{
  "experts_per_token": 2,
  "init_std_router": 0.0117,
  "lr_router": 0.00232,
  "vocab_size": 8192,
  "norm_eps": 1e-07,
  "tie_embeddings": true,
  "lr": 0.00127,
  "beta1": 0.9
}
Below are experts of layer 3 (counted from 0) of a mixture-of-experts language model. Rows are named router (the router's row for the expert), gate (a neuron's input weights, with its number), up (a neuron's input weights, with its number), down (a neuron's output weights, with its number) and show model dimensions 64-127. Each number is 128 + 32 x the weight over its row's rms, rounded and kept within 0 to 255. Numbers have three digits each.
Before each expert's rows: a language model's description of what the expert responds to; "gets" lists some tokens that make up at least twice as much of what it gets as of all text. This comes from a sample of Wikipedia text that the model never trained on. Tokens count by the router's weight.

# expert 17
Description: Capital letter pieces. Single capitals and short uppercase pieces inside abbreviations, codes and names, such as C(A)I, L(K)L, B(M)T, plus odd bytes.
gets: "C", "A", "R", "B", "T", "D"
router:147146154125176148169156170122198141151159149138128132133129123192140118142102147129143150145152040121099121095091144195147148118135188140116132176142174146093131080137088096136173133167157115
gate0:113148105179139117129186113170153143148073142085054112117141174164092064171152139131114184166118139097164125117153114163139148094126161102058103162134108114163118158148128139156077074138124134
up0:189090195132100078159090121095117190140083136095167169100139109093124114078111110134093116125192193176099092127120142096135109122098197059174150055066071134068154166116053127145152104113072146
down0:135115079096099136083163164134110201126088130119173122121073135181135097116133146175121135138181160112082138225111120149136118130129109115123186164177176123118107136159095148147110112115128191
gate1:117099173182131175122122097138122125172102117109139133123154166121089118104106156108078076166090128120148140108118132125140070113108116125124103152118097101095124106133114193082133115146102138
up1:072165099159112130189124157115133144126098103129181104164085094120169093131195089102148131111152126147098121131107075149088153127152137158160126109044130115146151131129126079184115110123131112
down1:140124159151147099153137114187103123144173081120149155198135134112147098131192118146178117101131120122123151107077160166080139183144182184183134115098160133113156152118145092132126091093109148
gate2:176176066135088126111085160100196187146160119204111136143102130188100097170137159156123157092109153156128115117166144121139159114094132130144119164067124162177169139126132120126131093127106111
up2:155105121098118112126095167173170146192134117112162050153129082072114150113176139101079102163111107085145141125176156140125153127098150128085101092109101149155177127153102185152110205107185135
down2:157153144105164126122165112180175149143105090170146188100098086117120119084106156126112138168098067078125128078116135105127117063071163120194106124090115155161193032126138133151120126134133155
gate3:077174130156152165120092077119070095147117135099100064090103130105106107123081112121145169161144168111191109119159167053155130099209103065106142141049123136142139178143132091101171069095132168
up3:079141146143122121135092155145095149135122109100137082096133122092100134097122110150112118124102140112040086173133137129074143109156107104094090155132111121133133188045197095145109167038176164
down3:149105133135128137137104174108109110101127154163105118148120068186176168120110103090124142144107129113177018138189129123083141142105125084152142116180134132128103082123170155123135143190119063
gate4:127125161164151139086119120115118067134133102146174173186059121116117097102163145085114130131101128095116136048076145083073125096119141140123119145048046117142081178081155151103132076162108176
up4:097103166105103070129118129108102092147194107117128160172096118093090088124155129105159125106121120103153137113109138136147126094138118138105089162096134144141101115068169151120097104152136189
down4:160125141120157153115101143075147151120166148126161116132117195065123132138140115137151109122084128189111180120160143104181123137100124122146135114184152144141195121132157123158158085096121139
gate5:138126125167155120122094105125144137159139103125151164123126155119113136107084081078028164130141168143101141133099098112136115171112125116138110112150112039135151150168149132130122089082152101
up5:179150153124185125121078138074145075161194124132148130112131131111155112125143117202099137144102104134114114151095114115109082138077068142088164157195166156170113166200161104113186116144103104
down5:130148114153132090148206136110140199102123145116104126108165156124114144104139100158099169149102164135143155139115122122218102083133115127115164087109212145145163118116130148106114152165133100
gate6:144125095120140145162110106136198127164119118137152079127092186095094098142111109128150114125114076135169184119133130095140158144148143200134121178126057119153073107140169070100160064128121166
up6:126087136134146130095089076141165103123100101123089131153087137111166113107151086146113105116161159154100055145102099126084202121146145136105154145126132134134134175102154081178179187151138108
down6:087100136147171156091182102131102077164158121136094098161200156130119153132163119136121148180083118165127109141138133117206115104141141088122161057075167151135146076119147116158065139121150106
gate7:141134109124153159130134145130126100142139128176097190146150133135091088166102123081163144129124142113083050109123174031119137152157172094129127136166110181131174122108141084065171111082134159
up7:103239116145121158140134109129117151112089140173098173064169159086178108170122085124166117120108114118137095084143169106118122185092130127136092150162151183205138136120156086140154148058135181
down7:133146114075118114118096107124146131155122130117129098112156112114095110131097184104138141104196089150131128163098077139082102167222097120088086155108156134159145080139131162154095122184140114
gate8:173071095126153169130077075162128124135088141086134131192113112115133109130133111127117114140117128127135131176128108104149113109140113092130095138086083100096157178101104151164112159087180110
up8:052189120139146150185143155182106120174131134111081147145130077158149060099099115084138138162131146105097132118119137132149167145144135117080137137123110188188085172089119148186148169099164059
down8:127158070128148165103113090062204025083126170139135132129140141158162091133114087103077126120093230103145149087129120056129157188080169084162126156143124146159161138103134175038108153142145098
gate9:113158126205119118104135143112054110142133127087118125118150121152142098112079167093165108086126159092135183094106212119073177123110158115124131074138107155211102103105157145119082128087129151
up9:101100136121064125141099182096112146143089099119139183099143150105103099101142088151179149125135124185106140102153165132122160164171105104073125111118113131167137092119070112110114120141191151
down9:110101141139119112134144121112152175085121156110137146186160162144118130140122133159120132095201113159095056196154154119158131100150107106123139135118170189096164133123101126171125075093181118
gate10:093108172133198156134126098163159129113147147098107107109108116082058116140115120134126102090143165109127148130162130125123100156163108176113106132131074090177134113089126130168108135069124093
up10:112158110180082135155152074157140121128087081187105156146099161119133127090116147132077105103147181104143185143109123057153050118117064123159096188180126117113116094155134128146171098140089148
down10:152107092127104179149135196099156145131119115151113145133125073143130124076099124197098117120171186124126180123154156159074153145153160140110142110125161107145069139118158156177051059130175112
gate11:169056126073124141021076143181158116076157114118128135125173132118104163158115148147124176079103155144123119118142124031167083142098099126118170135129120087108187121100073120071131119092147113
up11:167215129066145149215138108119173139127094139147137164113087141108209111103091072178102099121100095152170119127144110206066191158175092174103032139174109123143112095124166114160143111201094146
down11:090105171113138095129187154128113170148112057096108155152127127154166173094123094114126121148217082096097145116121149137150125154132129135148131154061145169099172100105106081177126156170122116
gate12:155166063147116149083156101154123091117146128103123078127101146127078154174071136125102125200129143136186139132121125105113092169100133175120123154141108101147120062116121111127156127189089138
up12:132117135123086142106139027138131062108131114126088066150056139115116120156183229187073064152117145097180138151099122091109070140139100117096111130109153136174126098138160205133143130152109138
down12:146141134087119097108131045091130126165153103102062111115124127022134159121106134118113104146131137125167158207138156148148144128120118121124119137122067097162145118076118103166141118172128109
gate13:146133144147085122082106105191159065102136129125138134132107129144049098091108109109041131116117162136100172105146171113168096142142133117085113088129132045168103142073148131125080118111088124
up13:071119074219115132163130144092154167119085142152122171138137135130212170122106116110165157130141070130110054125156088193121105141122168100145114126144127100151183104124122159154125127149147149
down13:113127119102150090110107095080063175149131083162157076176124118081150150108077090137190127139133108091113063168127145141141123115187159210148113134087113167116103156110110145064122115165119095
gate14:133093146149177167120137120105075087142103085115147108165090177140119098156142131076158107142094122173100216079115113148111129135064167118096128153082166154156111178161141094112140132099120120
up14:140157131148132137130100091131081116005184141133092151133121104151132136131169119122196162089138156075093115136066095123082154225123173163140134177071123116145106114105142070130143141126113112
down14:120219218163170113112103083042131131123162190157124098154117161123101174145087128134094168110143110118142089154092075115131160154093116167104191125158101089144152094129134101157170175150155123
gate15:166132123135089151091102083146145141114142125166120071124134143096120160087148136163102188157148154092165173128163194170195122095170143128108108110110142133145130115133144124128108066167115165
up15:111133150110145118175188110119152144148113154134091166090166161142165157181109106156125192195094138127167085104132104141127161183100133130131093225114165136149104120099162083101184110177118176
down15:078093119182174224171154126111094136167148121107152151149166155111173156153162138169170092123111124103078144116156151082150102105136145154148117149104120148124160062113190134136133112113137118
gate16:137108093182148171144106150091098117087165143119090123148138169126150201181113117104107136135121107113111104106116091105093122081141134140159143171175119131151113112122106056085161131137062108
up16:121099106110078124101113100128061177112189148127096129144142100131108074114126123163121103141116115131116085126125095150103191178168153109136125120104129108048118135077061192127151152101110120
down16:149094134114117150126087133155122145085057121160186098155118139172100098085144158088102103134133127120080141134095120146134132106210112130094116087116150120112126053152089110111140071158072111
gate17:155138133109149150130149115114168127146174115100131124220124184122125154158198049079121168123061127112127169078117141125097142135110187121136105155110112059142141104122199091094135097156106189
up17:165126171214148121170133081123162139120164115124137083141101146145157095113152154103091148160164141124196134166116146158189082162134105153116130102189170072120122129133086100111093071073109139
down17:151162072160172159138059138095151201157120192101101149149171117149153192167166110125138197088105101115133092136066103149142090152122079145122091180212105160122128135118105127096102130151197156
gate18:163069112173120130122140123140102152169075130149110162086099153107179119154098128216134161098159133101137112143125117146093130164118153119123093103058139134149121128074167138093102144151173167
up18:124119074210078107174209159072133138153090211097164104152179155098176168136126101096130140123136110154139167136116116179137108147064088131154137154161131118092181140158106082116104103145144083
down18:162114100122158095126111120107125130063099122148143180157148101063106098136101127145111144123170120068125131145128132152167118103159152142125176124168175103094092140147075152123109152107158069
gate19:132130161143146125166118153143112112132034142066109068101120113112094123151156114123152105086069117152157119090099140101169068126093139114151104138121121129120092113107139091103058135096092137
up19:099174158103172129113141128166133112172123070112150120088161164071076161138092101038119149158094113106162111133153135135102211130114126143124152122092127157099124083105119120158116135110158089
down19:141135083062121117121169121149097099115092100096131117115118154072121158100183094146102144143122107113129129061142081179087138105126208111143118126138125126072139141140157057186196080083146139
gate20:208087188155039149133145136139104118128124137079145163181138105085112133149106135086150074118077110107112136117161108078136151153104097130151088175095126098067106145064114094122060141131140119
up20:197172151144099129090090176102142120112152138152134099122090080101180170076080109125120145102166102195098120112110154173127116153130040095168128128127119122099129211104119097113140130144177131
down20:088168109151123124150097142128132194161095154155082103032122098064091084122078166108138108118098139149138086195129201151155130118160157096131129161119060095114139164085135173133104125150143159
gate21:198167135160190118101122111181139102133114082130106144142124157112073129166161123067114098149096159130165113123140120135100088110033169138146060136150097096177134153126142138114081147103114130
up21:137138115101136118095164102116124119126145164144141171089095139119144140200115121123111127058129142140142092110156101089158162114124081126101115161183098149141147108140135071093036111093123177
down21:148083135187129148134143094138107104125105151140070108093126134128130161129121154122101103125116116172146175130165159141162077100179068147131092162115131150146134102118123112125106159132164147

# expert 21
Description: Year-initial digits. First digit of a year, 1 or 2, as in 1949 or 2015, in dates and tables, plus short vowel-led name pieces like amb, ag.
gets: "1", "2", "8", "at", "as", "ac"
router:167104148096122169098120119197160170139155101140184183119134167116179121091159115135177124152102136124110134109099160157099119135115182103128105163153106094137175123084108104137146077148140139
gate0:107153160153181143162144133111080072141126082162097104143086130134114166188087144112105135059150158128192126051187161132156113124151112078102099100167135155119177146108088063137130159150114104
up0:096139160133124148126170087119155096143124203059104181178162138128131137152185106082127105139101132136180142145103114122123132071111198145140140127087092119079135106169140163175105076170089162
down0:050112178123089134142159185145088120187176135159167089130182110155055140139102131093119119123116155133054148120096146166113159110155159186117194138098109138086113085092136135110136113092127142
gate1:142127067122113160051113117094194139128163090063069086097158103136135128086139140117129130082154130113094101093149119089168105143171128077085155109146120063158165123109102116070127124150147118
up1:103115124131111145164061134121228129133143163144116114068203133101114140115155099171138140176136108139135112132119112076108113183153094070080085151152167098148168116124117149103101094098103122
down1:196147101143119131126105130104151150148105154184145132120138090055152136141128124167082150099153147138124135141133095126122083107200122134086147118211160134116163130129135170100171062143112166
gate2:085120161120061160124224186129112128108128128111160094146133078104103065112135160129152090048173122142127099147123164071081121135149152143162109148155163113189097145141113152180091119097176149
up2:067123156102101147058138191097111144071123140185098117144143123127152166135063172127101117052187048167083103111146166118061141153128150086136142178096108148146098135152179136135109096109127077
down2:119172115153105194134059145126127163125060158105069142077124130087130044103101121119142133119160176099172166117136068086154113131051112048107152075153093090174141136131122152144107137109138128
gate3:181176204170145161167171076165150150094138142163038131127162136113049106108093190113130132131096153152150162124129152156075078171102093101158141157149123138129189143185093113158111095152116171
up3:103151122213142119083054196126132105104125096132170100155099131127125118165133133135189147147168210138115100125084155126105148135096123116112150125071072140162128092210129085135122124113173113
down3:158144172126130137146062088182151107188155135136095053161131140100117166101127142145157112110156126102127118166174102131114122123169075159133085126089185143152158111096162137118136147145134153
gate4:161080115124100169134151125140125129138112095166155127110134136098112159135138175154106153121064159056164175115133105077136135138136153173104153105158090055145151088090089128107146168201133098
up4:127174139140154121120129137094144111147160118106145138174082167141175142164141104088134101118167078166148081105153125143182150159100102134137157120067164197123082140154175117131095160092112164
down4:149074185112109139196153120119141131117180114116146113174109170145135108112137142113186105113185119170144092147130124126164102089137075144132128179108128184118121202127160067119079158085142117
gate5:199141105089171159140138096162110124187144170143191104163124130101140072159068149146124082132167147132149201148151184100155110120153150101144132114129127108138140133072149113098111122113107103
up5:129070154137090126080133170102143139100163101151100181145160140133123162137111106179129132078083164133090090232130120121167157154132067156101165142136149101130123124155213129101126159072156124
down5:053220132128173148123142135090107088117139175146159142143146179123185110128105129146131123144083112120126174112140139096086137164186089135111130118125138096106066109107073196038124131150109063
gate6:087110119140160137049092149170159123110112163081139173107187147046154152154127135126128139160089112126133136157144129144105063129181100072092123117185127110072131128112092132115123054111069119
up6:152118124133148169080169183108076120108107115168140138133165190126125151096092124143116140124145117135127134149194126107112080098153158091092144082205089132126102155093109131140177085165169075
down6:134174132101067089129053128127147156081075126142148114138130077128050098140137102188071101146099157148216117094144108111069150112114108109135113117127129121123115105098136141112126143075134131
gate7:144127129124108151131115112092121113146144113146097138207113122120075117182141090126114127133120176137139180122176148122202133115205154192178116074132005160155098126129130128159128116130137140
up7:114136148185144092177139172076120099143130089135147145087120137114180126097084161104129161121131101150064146091153074106093084130090165082176164134067163105070111115109107081141160046117133187
down7:096105134118177079152149172169135148138098077118200173152163134101138127087109106127110117110113109161176148099110112099164152116127134151161079110166143130093081125171094183140155119155145113
gate8:122110170110187158060149101127158162091064172132137129081104097092143138160211084157087112150117187164149085105178093086048139134072143162116058119095133134153136194158094131171113102182130117
up8:123137130087123115132086164072097121100138108078080131074152124123152091052063066071163100081084124114087139137130129194171155093126157166098147095088105139104104149114174100136108136115147119
down8:116147154167161077123149114103207151123090171174157155156097130107118134138149135131128094183135142108234201075116129156170062152101085147153129092115138132152128086134139170130179114160111111
gate9:118101150171109146072115165122130150151154148124130056144142053120173151097134141125152118077099123073108137071142190121155130142143127133148153062108104117102155189082158097136104159069192129
up9:125134139193084111132111136157166139098137106131132198103113100122140109196100134103080119137115122102109104096151155140178106151119109128061122191097091144178164101120129129098119147171105105
down9:126086103158131136118050066108155130105127177161116165140092190105204112155103143136121046133137153121111092176154147089095122171152098130128146167125131170071162138118129100058101110155133156
gate10:123148154135165120177105068122147115082165057107054116179137128133113097154185151107127153109081136141142167132153096080145092169138098156138132124164117148111167141152141153118050125162074121
up10:108143111140094148129197116100123138118190105175135091117078162110097167068130130150079022143109175114131146112147136145109072151121105109082086142162083162163102092153138091139152191159089098
down10:104132079112092146077153075081115136121117141144089115108133193065141149122102142149106065076101147140142115130139150155111162166127118111064126150111128104125141102078122110103122086187138071
gate11:175132144111199164192095133167171164146073167166158114110091102146106134173131151153092145110083148130095136084115131141090129100076125127131108163171119183155191158142116016132133090167097115
up11:159123141119177131186131180148155153146073146193153123113134133152128134155117114171116156098122148130111097124166136141100140116110109137141082139175095201112119136128090036136139079135123112
down11:073113155173116130175149124102135198097091083088148181127112095110142136084100157116096136144098125130067106198137169089154077134151117113151123127116209061169128152149096139148121165131091122
gate12:129088113127089152103128094131134043168192121127140107163181206136102151102175099142125121131123116122139125115141075126124158148135140157048142132071162114080096126158169144112154110142111088
up12:124153193108112123094135130136121163117134179072075114077071088150087109178128095055152142090146078091142080115083108169182128092077104085157174094119149149142129120149123119128113086126128162
down12:167113137101139102153169131115129113158097120119177118099211131224117119163106120123212131109117110143118141120097118125121114139085127144097171097140097120099124114164110129128101126128108097
gate13:126096174127172129117105124104157089140193105065134136187100137175137103104146129107146169052095129056171117094151130144152095106116134096126144124132128153133114191089068139103103127193151171
up13:170098122114121116110116124139160129119189119111106144176122121160110068081121134145113156090154095088123144118183142176159061164112130110116110112150193159096101151055105168149095109179154187
down13:111138096155123145053104120169175106102153157093166055160083067090110051172129162155069065153099150052115104136099177104139119153212074173148036091129149119113142147147140162055076136117100133
gate14:186149176119122131105164146152118127141098099153127056125106183112104113096107130107121159160112157110126107161069218109123128141146135087128146137171126149146169146146153135088179123091119104
up14:166181086117120161077110133123083104141071123115112155112122132157110131144145134164165105146153148129147130127042150147129136143148115151198088147142154133124121108086078095165125132175068140
down14:132171099148150094143163086066113162150140111137155152168105167155203119130127165073162146119158131132109114160123150124142149152117168148138156077120050135157138088042085094128099130108182105
gate15:094133097151104093093075178115112124159134117134100140111122079189083133177110131108187137116138116160121058106091131118139163198111118115183101104137144194099199112137129093079115141102066136
up15:096151172126189126149100121144078177160159116136165150135100207116135151115181154122098064105133120140139159095104126122106142040084164136134089132125101177104090111111138123151134088162151100
down15:117077075087133129097108161177139193127095120114098096139131047196104128124091115090107165165143106125119068112142115124053145153130118115100155102188177114114147105169165103100133102089129104
gate16:100136134100172130098148102125158096128157085081066066124104160094131126237146101156148183132120091074109113175149127119196124144104163170069238152154139164112200121104140132090104106131124146
up16:192158165177059146091096101153151103162111193184117108173153155138141170130183148057186136192112179113098094123086157086120139113132169138071150126126136057157142137130155107122193140153074168
down16:147200131161099111099139113133083152108130172147193107138165100069114103109122138103124155078081168150072112134196154047138109088111099156112122176098126101100156121092150121113127063164107117
gate17:150158110111155146102146163147174104110178107097109102135152128156131086170208098139155140085049118115175171079143058177189125098086168083085124157143130198164132096169197115068146155141089125
up17:175155172143171152124133142138142158121127130176089192086151125103138171155096168171148051142121156147132129127137128139135180163105155109124100222181147162145134082132127153088163104134130151
down17:134140075079111132100197124123108139116110101153131127099079095119154105133153132102159111108096147112127176078096084149111171097117143150187080069123107100117103103136085097123104122120100088
gate18:134103225191177162180100104112183033138114153076137148155135163111097119123105167144144113089108115098126117004111130115145100137170080153134104128068137134213130195157172085068137137168164173
up18:151135123128133163112172079062094175100106128152112183099128134132143110128074148139134134158126160180112158138157090164034104137131147107104154202158096091093111158228128151126140148178128108
down18:126103166206176127084166155121171091142158150110135079095131138111135153159143131171117163173136103166117129123079124169097112134153079142150139060073127143160144092103184137086116164111188186
gate19:181172146170153141172113111047074138109129131131174116159079177126087056107175096090116113077072041104132128124161096120137130132094188145134120154107157157099104137169166164139126155169117151
up19:145138117123149113099140113100083160121131159158163123101143129071142159104127080061183056136123142090223054155158136098113120127077134120126069152136149101140178121142178177154130125063132127
down19:138165069113100138147094181101099101091127136144162066158125139150178038148176070092133119136137164094096172133074105213114156122109168078142220122143148094100230073108146130174108112125127099
gate20:141194125120174144138171214090087164133125118161122122065103122186146097170068182093145150147155051119122146081098147159085147122135194143114162131170083144063126137147078084167180161125101174
up20:112132113118122122133155075126179080122110168066113126163163154138122144169178114158096078125085107091140154164143031082052167133097149133141098140079093095128088110115164136150092109193099135
down20:047109138116128112156134147115141126131160151164103175118095150073119193151054155158094144118164090151063127191124130097171133096200125101120039093157124185120103140139130087133130164118144144
gate21:066102102131141137060179149144102125122105130079159095156170133116140141129161124071122059139119099135115152103069103123100115121124205174153113105112116160122080156085114098156119139165108086
up21:127079106130192124181211154106148129149101148123088093133116093124111147108128104160074114080160095125098087089125081153079138102111134102144154129141096142109187101077101081121096179147187117
down21:146212123175136166173122171084183089083149158101130121163136171128108159142129143137152186100113114156098105111177167165116098134143099127140150097062137177097160126153145177068174179108138116

# expert 27
Description: Closing punctuation, units. Closing brackets, semicolons, periods and unit tokens like °W, ft), in) ending items in citations, coordinates and tables.
gets: ")", "}", "/", " by", "°W", "]"
router:081085137193144205155137133112119132147152093105140121176162173153139147089119165134125104103115113096094099056097138160167144099121178134101127089117102155091153104137092110154113172102117102
gate0:130108176138117103124161174101143120157115132090118159083148122118095095081089135147134139139129144143098103129091099146125099208106153109100123096120135145144113166127218125086179113052115104
up0:152165143087129097140154179149146134116095143108160087086103111081079101090145105093118102122144091152114123152135143109130125152147162102163118083117119113181158145094129123148126170048075082
down0:139109096147154095093131108137084149141097144133090124190135089071158125190110204108077147122100123091177093115162126041129125136151161055124112135110146121104152119129140205157136135102168162
gate1:118117106123139136160123116099177152137128091156087132132098102117117158125145134122096187189168120151123133095133140180102130131095159098183105165170113176180153104182145106152084066148132109
up1:161104115119130118125117168098135188088162141098098141103113161064101134088143218187092177165166114142124122159154200189141119064155131162157192123127140139185178169167100082176151095117119128
down1:122128177105102054130141201105157144138129126102125135153141126071135067072169133092103124107174123102093119165122167141129160099105087139117142134161146113138121211116141135121197091105108176
gate2:136069088150178117143142067151170118133138135143131100090128158113103149113155140129105130150080158079074102110108141117115181132095174042091123114123102039141132143119131069079102120121095131
up2:145143164075111135158135152158149093107134188126169140138079078092123057108119146146157116067184103097159167155152121120127059102126127119110114167053130176143104186072095117091146106186149132
down2:131118129152087114092153151077178102106096165153160138086146178113161174121150075049134148114153090130073131130164191129096155169111136158111168136164106156146101110091170069119117151124167115
gate3:149097152122122152100166186112094067174121106085113150073132159129121144111108088095083112162124116193159157145087176138128108124080169113091067123213154090132124123117099123125108097091103117
up3:121107074131147137125178126100126067157123134109191117134206165119163089098117146090116113056083143120135139148122087127113146099134115157116150150177104114155118126161191140164159135114142048
down3:108104114157043046113194196131043191135091042082141146130220097165155102145167124076178143174134135164158098146123136142107084108164149103143187115135150138113118163154076147102163070135098146
gate4:188105179112141182080070073158129111195129078125088122104119145098104206123158121046135145092130207133149171036150190110111177176113152153112112102131113069140152122137119135061077053054161124
up4:121086101117153120145091117092148103099143122118155147132135135171128135136064113096141122157108099116129152127132071093164120145108117168143108150124154137100108170158174130121124133160091102
down4:131106094122098151112124107157153088182118093142098163106081158177134245159144127139165133118123124114109157112139105100131095149136110119086087124174133125092152120105134141167108103108143141
gate5:165107145093120106118118093164087128132067198105158119127126121146062119151111146121081113119126120124110123117191089137170134141153171121114111182067119122114120204099104082126129150142140110
up5:139042184168130150122104160138094128127159158113175174125099079137123102125057152105145111118115071132109139104115127111103168139089140096159143100062141096073155171125103083144124151076132156
down5:219102129123101106055082132133122153127136136185146134106080112121069076096144114100123162095131099111114107093169115138128105100111191074146138128108198110146146165106119091121081130106100125
gate6:160119167103144097120098121125148059058140135163107054149112137131118190123113095122112159126111129126093097092123156112086109117092132155117141095162132068163130108098149103122137121112165075
up6:125159197181145137065155186134081167151144178140088131076143129088150134097073181070153123053097102119113150130124134164094120101148168122197132162124101146124111163119174115143169154144135113
down6:117136112142137139143173171178132136140113061157101120132124142131142134065094091144114125105136110078105095130061119150131084081157140093154138132167170101085164124154129142122129178101126121
gate7:192112127136164143117208108172124171141119111154134147126179134118107160120084122129154085099085180106112147097111189091164133126120169130119166180166113129152126121107145129125092100151051107
up7:107161111105132154117095141144095147139146168149131113133156080139187102119131144128110077123125096065151137126092109100129175114121097153116114170087147098065099092188123144161116116113166162
down7:142213097097115045140168163126126139099134132110182145134137159168154137096119211095125148148150124121093101149119118133160118139132153165059135102141071150119084162045135099132187151072172126
gate8:100154133117157139150142126123162168125163150129142136092098107163100084195089116126115134112112174179168133122171129158105152187075088154126142105104133171128156091163093058125123117118204119
up8:171152149172123167118125097139137111136129078106126124099121134182139112153123092090153205134080109077180111091099113111131112184134143112150154128186108123202102092139103144134149127154102136
down8:135088132143134100156181126189070125143104129077119194194198152163152119176085098162160095113105081153118072159140090136119154186123076136115148124115151157127057089218089130144128158150093108
gate9:101146153232155108125100120089130128072130176066148091122213127151098069132096098136122173171144155112110114136110128150133186129116123107156194148105173146165079194131163190122098139061128093
up9:107132127149149147156133089162135133118119122117155123140145163170156143152119101055224141126110126129121126082124123091147130136160190167121163129160126160151142085140098050111140129130067157
down9:125130106136130182128084115131135173108086149160122152119083113138162131081145147165089115126119145079130166139124177125088176117141126127146099143196158111143137149127132136097106127053164109
gate10:137116157129130135183117075154166145143100083089131116120084129113084147186138191124178185169086126139145146124083141093144108133168143149126139162163066174193167122125173133078085136145127171
up10:142190150163127151125056125145114091119156143113091117137119171179163123096053112098145168129134127158123175085115095128082147149106106134100176152165095134150056152161146112141091181139149125
down10:211146141153138158129173156097079142189121115104149179188198148124099091155104148107121125101133165101096167103174126119106158157109156115105132121110120155109116135136104140094101185156123118
gate11:180121078084155165169211102147137061097128082187164160132189115085093066067114165088114110129073170112069107093135125095089134135133132144065084120106083090138111104101121131118060102173114107
up11:117098156163130135098057145100116176114106171086090184134128086131150155139161090123080098146141127135145105176138184111135117122163150158124148165088170119123183141099127148103116108142114183
down11:123111138183142170107073134134143107096189080104163126122104174142172108078108160091152116142125137123073124141098161106104154113110069107153166142177140166112164117076128123131127122070118125
gate12:135093173134140154128190133107151124088135076117122117105110157135099087199120114110141189148090128130172103122104180128153199139096149088083113170124076127125117078143134122119142105150159096
up12:134142110086125114168103072116161067102114073172156172135073131111124112145127113146038096132159160160137127160128145090175126166104152175083116098098155065119128120108128132119121087114089098
down12:152151123124074188105114133092181151092153155123130163088074152135153112103109143103118082154104124104173140125137098128154112148108130173158082114224203157161117100141161132136126128156092059
gate13:088093152119123128143135113146130098186162103127100142138138117123112128138120100108078123174117084139090138097097109120123155130160169162167090110146125131124115090128145171141115130078118131
up13:097148079203180100175073178107124126128122106171097207158133132155169155165124116131145175087128145163095104122109119162097129142129113090141165133170119119131088056167121104118074098125138165
down13:090165177165100119132120140115145098082145204141166119080122110109148091148180144167106084180163105132167166115156108150102115152093176184185139098138201138193097105140089110150179094085169102
gate14:105121114188138143146240127163123076137134127086103121144132197115154150166089103157140143100196091106203135105091116101084129146162141097166141166149135174119145070103160093128139139158042123
up14:125109151060127108169085138105114106121136103193171165143132139109113125110143177154044136140087111162134081151121085176136078178106133115109130108099122112097098102176151116113115126102194184
down14:098120092056174081131140144124184168142096115146162122155154170140153096091115142131081139158157105122122085114149145198127123133162116099066073165171099135126123105093072082126143156156129155
gate15:158116169093202154135097107196189149107077137119155115076101110157078190145089158135119131111101157110113124090122168094117132157113088146130089171174141186118153133125129139062187100156114108
up15:122133118083101127152063128139150144166093175128079117113038092119102097157130144151122165132082126142112128147099129172086132188159105127105155155145131111152092106166128121135122096038182103
down15:163119083099113136157150122106144106107128122072097131129145135141129081094180108163029136111090121133108116124087177159096157192102140098088129155092157167113028151187088084167128070129096109
gate16:109114086127072154103126185077111083180076139125121063180161181146135145158120184120151129122134125114123167108116143103163154149146231124127120123163093121154102166134211204048124172126097154
up16:115158118174152194085116097144150122071146170136120154098138140074203177130178103093116182123098130112094092123141100127092112092133077181097109102117120161095198097109101116145124111082095197
down16:149102162133157122180133117112135080146117116174082126109084151136074175183137076092107145125104173070142122109118119177185183172133172150118118143120121160161105085138113134149114132126089159
gate17:094209143139139088061161142139115054127097173105122080127107144105080199192129138143175118084214090182155072126149135112111135097139139141082124132117179164140162050175139146076120128183153129
up17:170120092130156108143097116145123123133121099166139112130140146077093170075104128156127105109133142148113156129092215101133100095141181130095147076188107154104146124158124151128118152123205104
down17:065106114199124143120120142100107152110133130151161150085160129133153148152116148133111105091126090216114109145206110131136165127128178156222150130181074199151117162144071218089150195099098179
gate18:105056164159111172107069112135146142141186193144114126159169149089073124112098140162140224152119133112111066119134087113126121085157147153159071126140079084153198170112171113129132139152174048
up18:126091172153146110090095112147140179146111125148112106168177099126180150092106165191109076081107130090158137099140151100119122123131107111102152161128193151117107155141137219149128132191116086
down18:101191111109150127155104110144082112107131134117129066125109114117122112103155094103068099174162095143148131128070068068092106125082086184114171139134002102134135102097141148101136126133119154
gate19:168105134145155139102121097141167099140172104103116117091138149119136104162115152117116143100132173125154143137150109144138103161094114125081155180106150149078183053114124096100188092121136201
up19:123079155116151099183136071114140139124093165115135178175141097131165145165181122097120136123112116118124121115136078115072170087112155118110148112148139149155095148168148120173130126098140054
down19:109077097126118091187175116117171123118134169100177136160141144148144168085135110103148170104136142120120143112137100052140116149118097135111121097130111139136146061130094106144102108150135088
gate20:150100153091104153121110150115163146166101129111174116157156093192111150182186098138169096140128113101151168132142101055062159169163175135135155135156101174129184121084137101094093098172129101
up20:104088142118162109156155087165136091057157116145184197119081134131141101141095168170128102103152158065098044073138161108103110087094109119151129141127148134108124116165129096072147066149121170
down20:181136108120119107129088157155096115167171167132131136094131149165135153107112160143096108104142126117177166145099136098129105152121110130137160062101099160144144143169123088076144139160184139
gate21:128112154093084105136109114133182165118131161114118157086050166109105138134084165124164156149089182091073084128158135128159124131122063150122098168107144091133121152159105129134095182131166113
up21:155153091159156159074097159200137108116031133159106196066129088127115132107102144137120137157166145164168110142086202142105064139152076127117123129154103181123159143129070096103147179170182132
down21:179139139137135134053115118176129075190119097092057137153100170076167096087118107129177054118115099129120069158121164144143203106097081147109132150184142134117152133142100118164118150165129107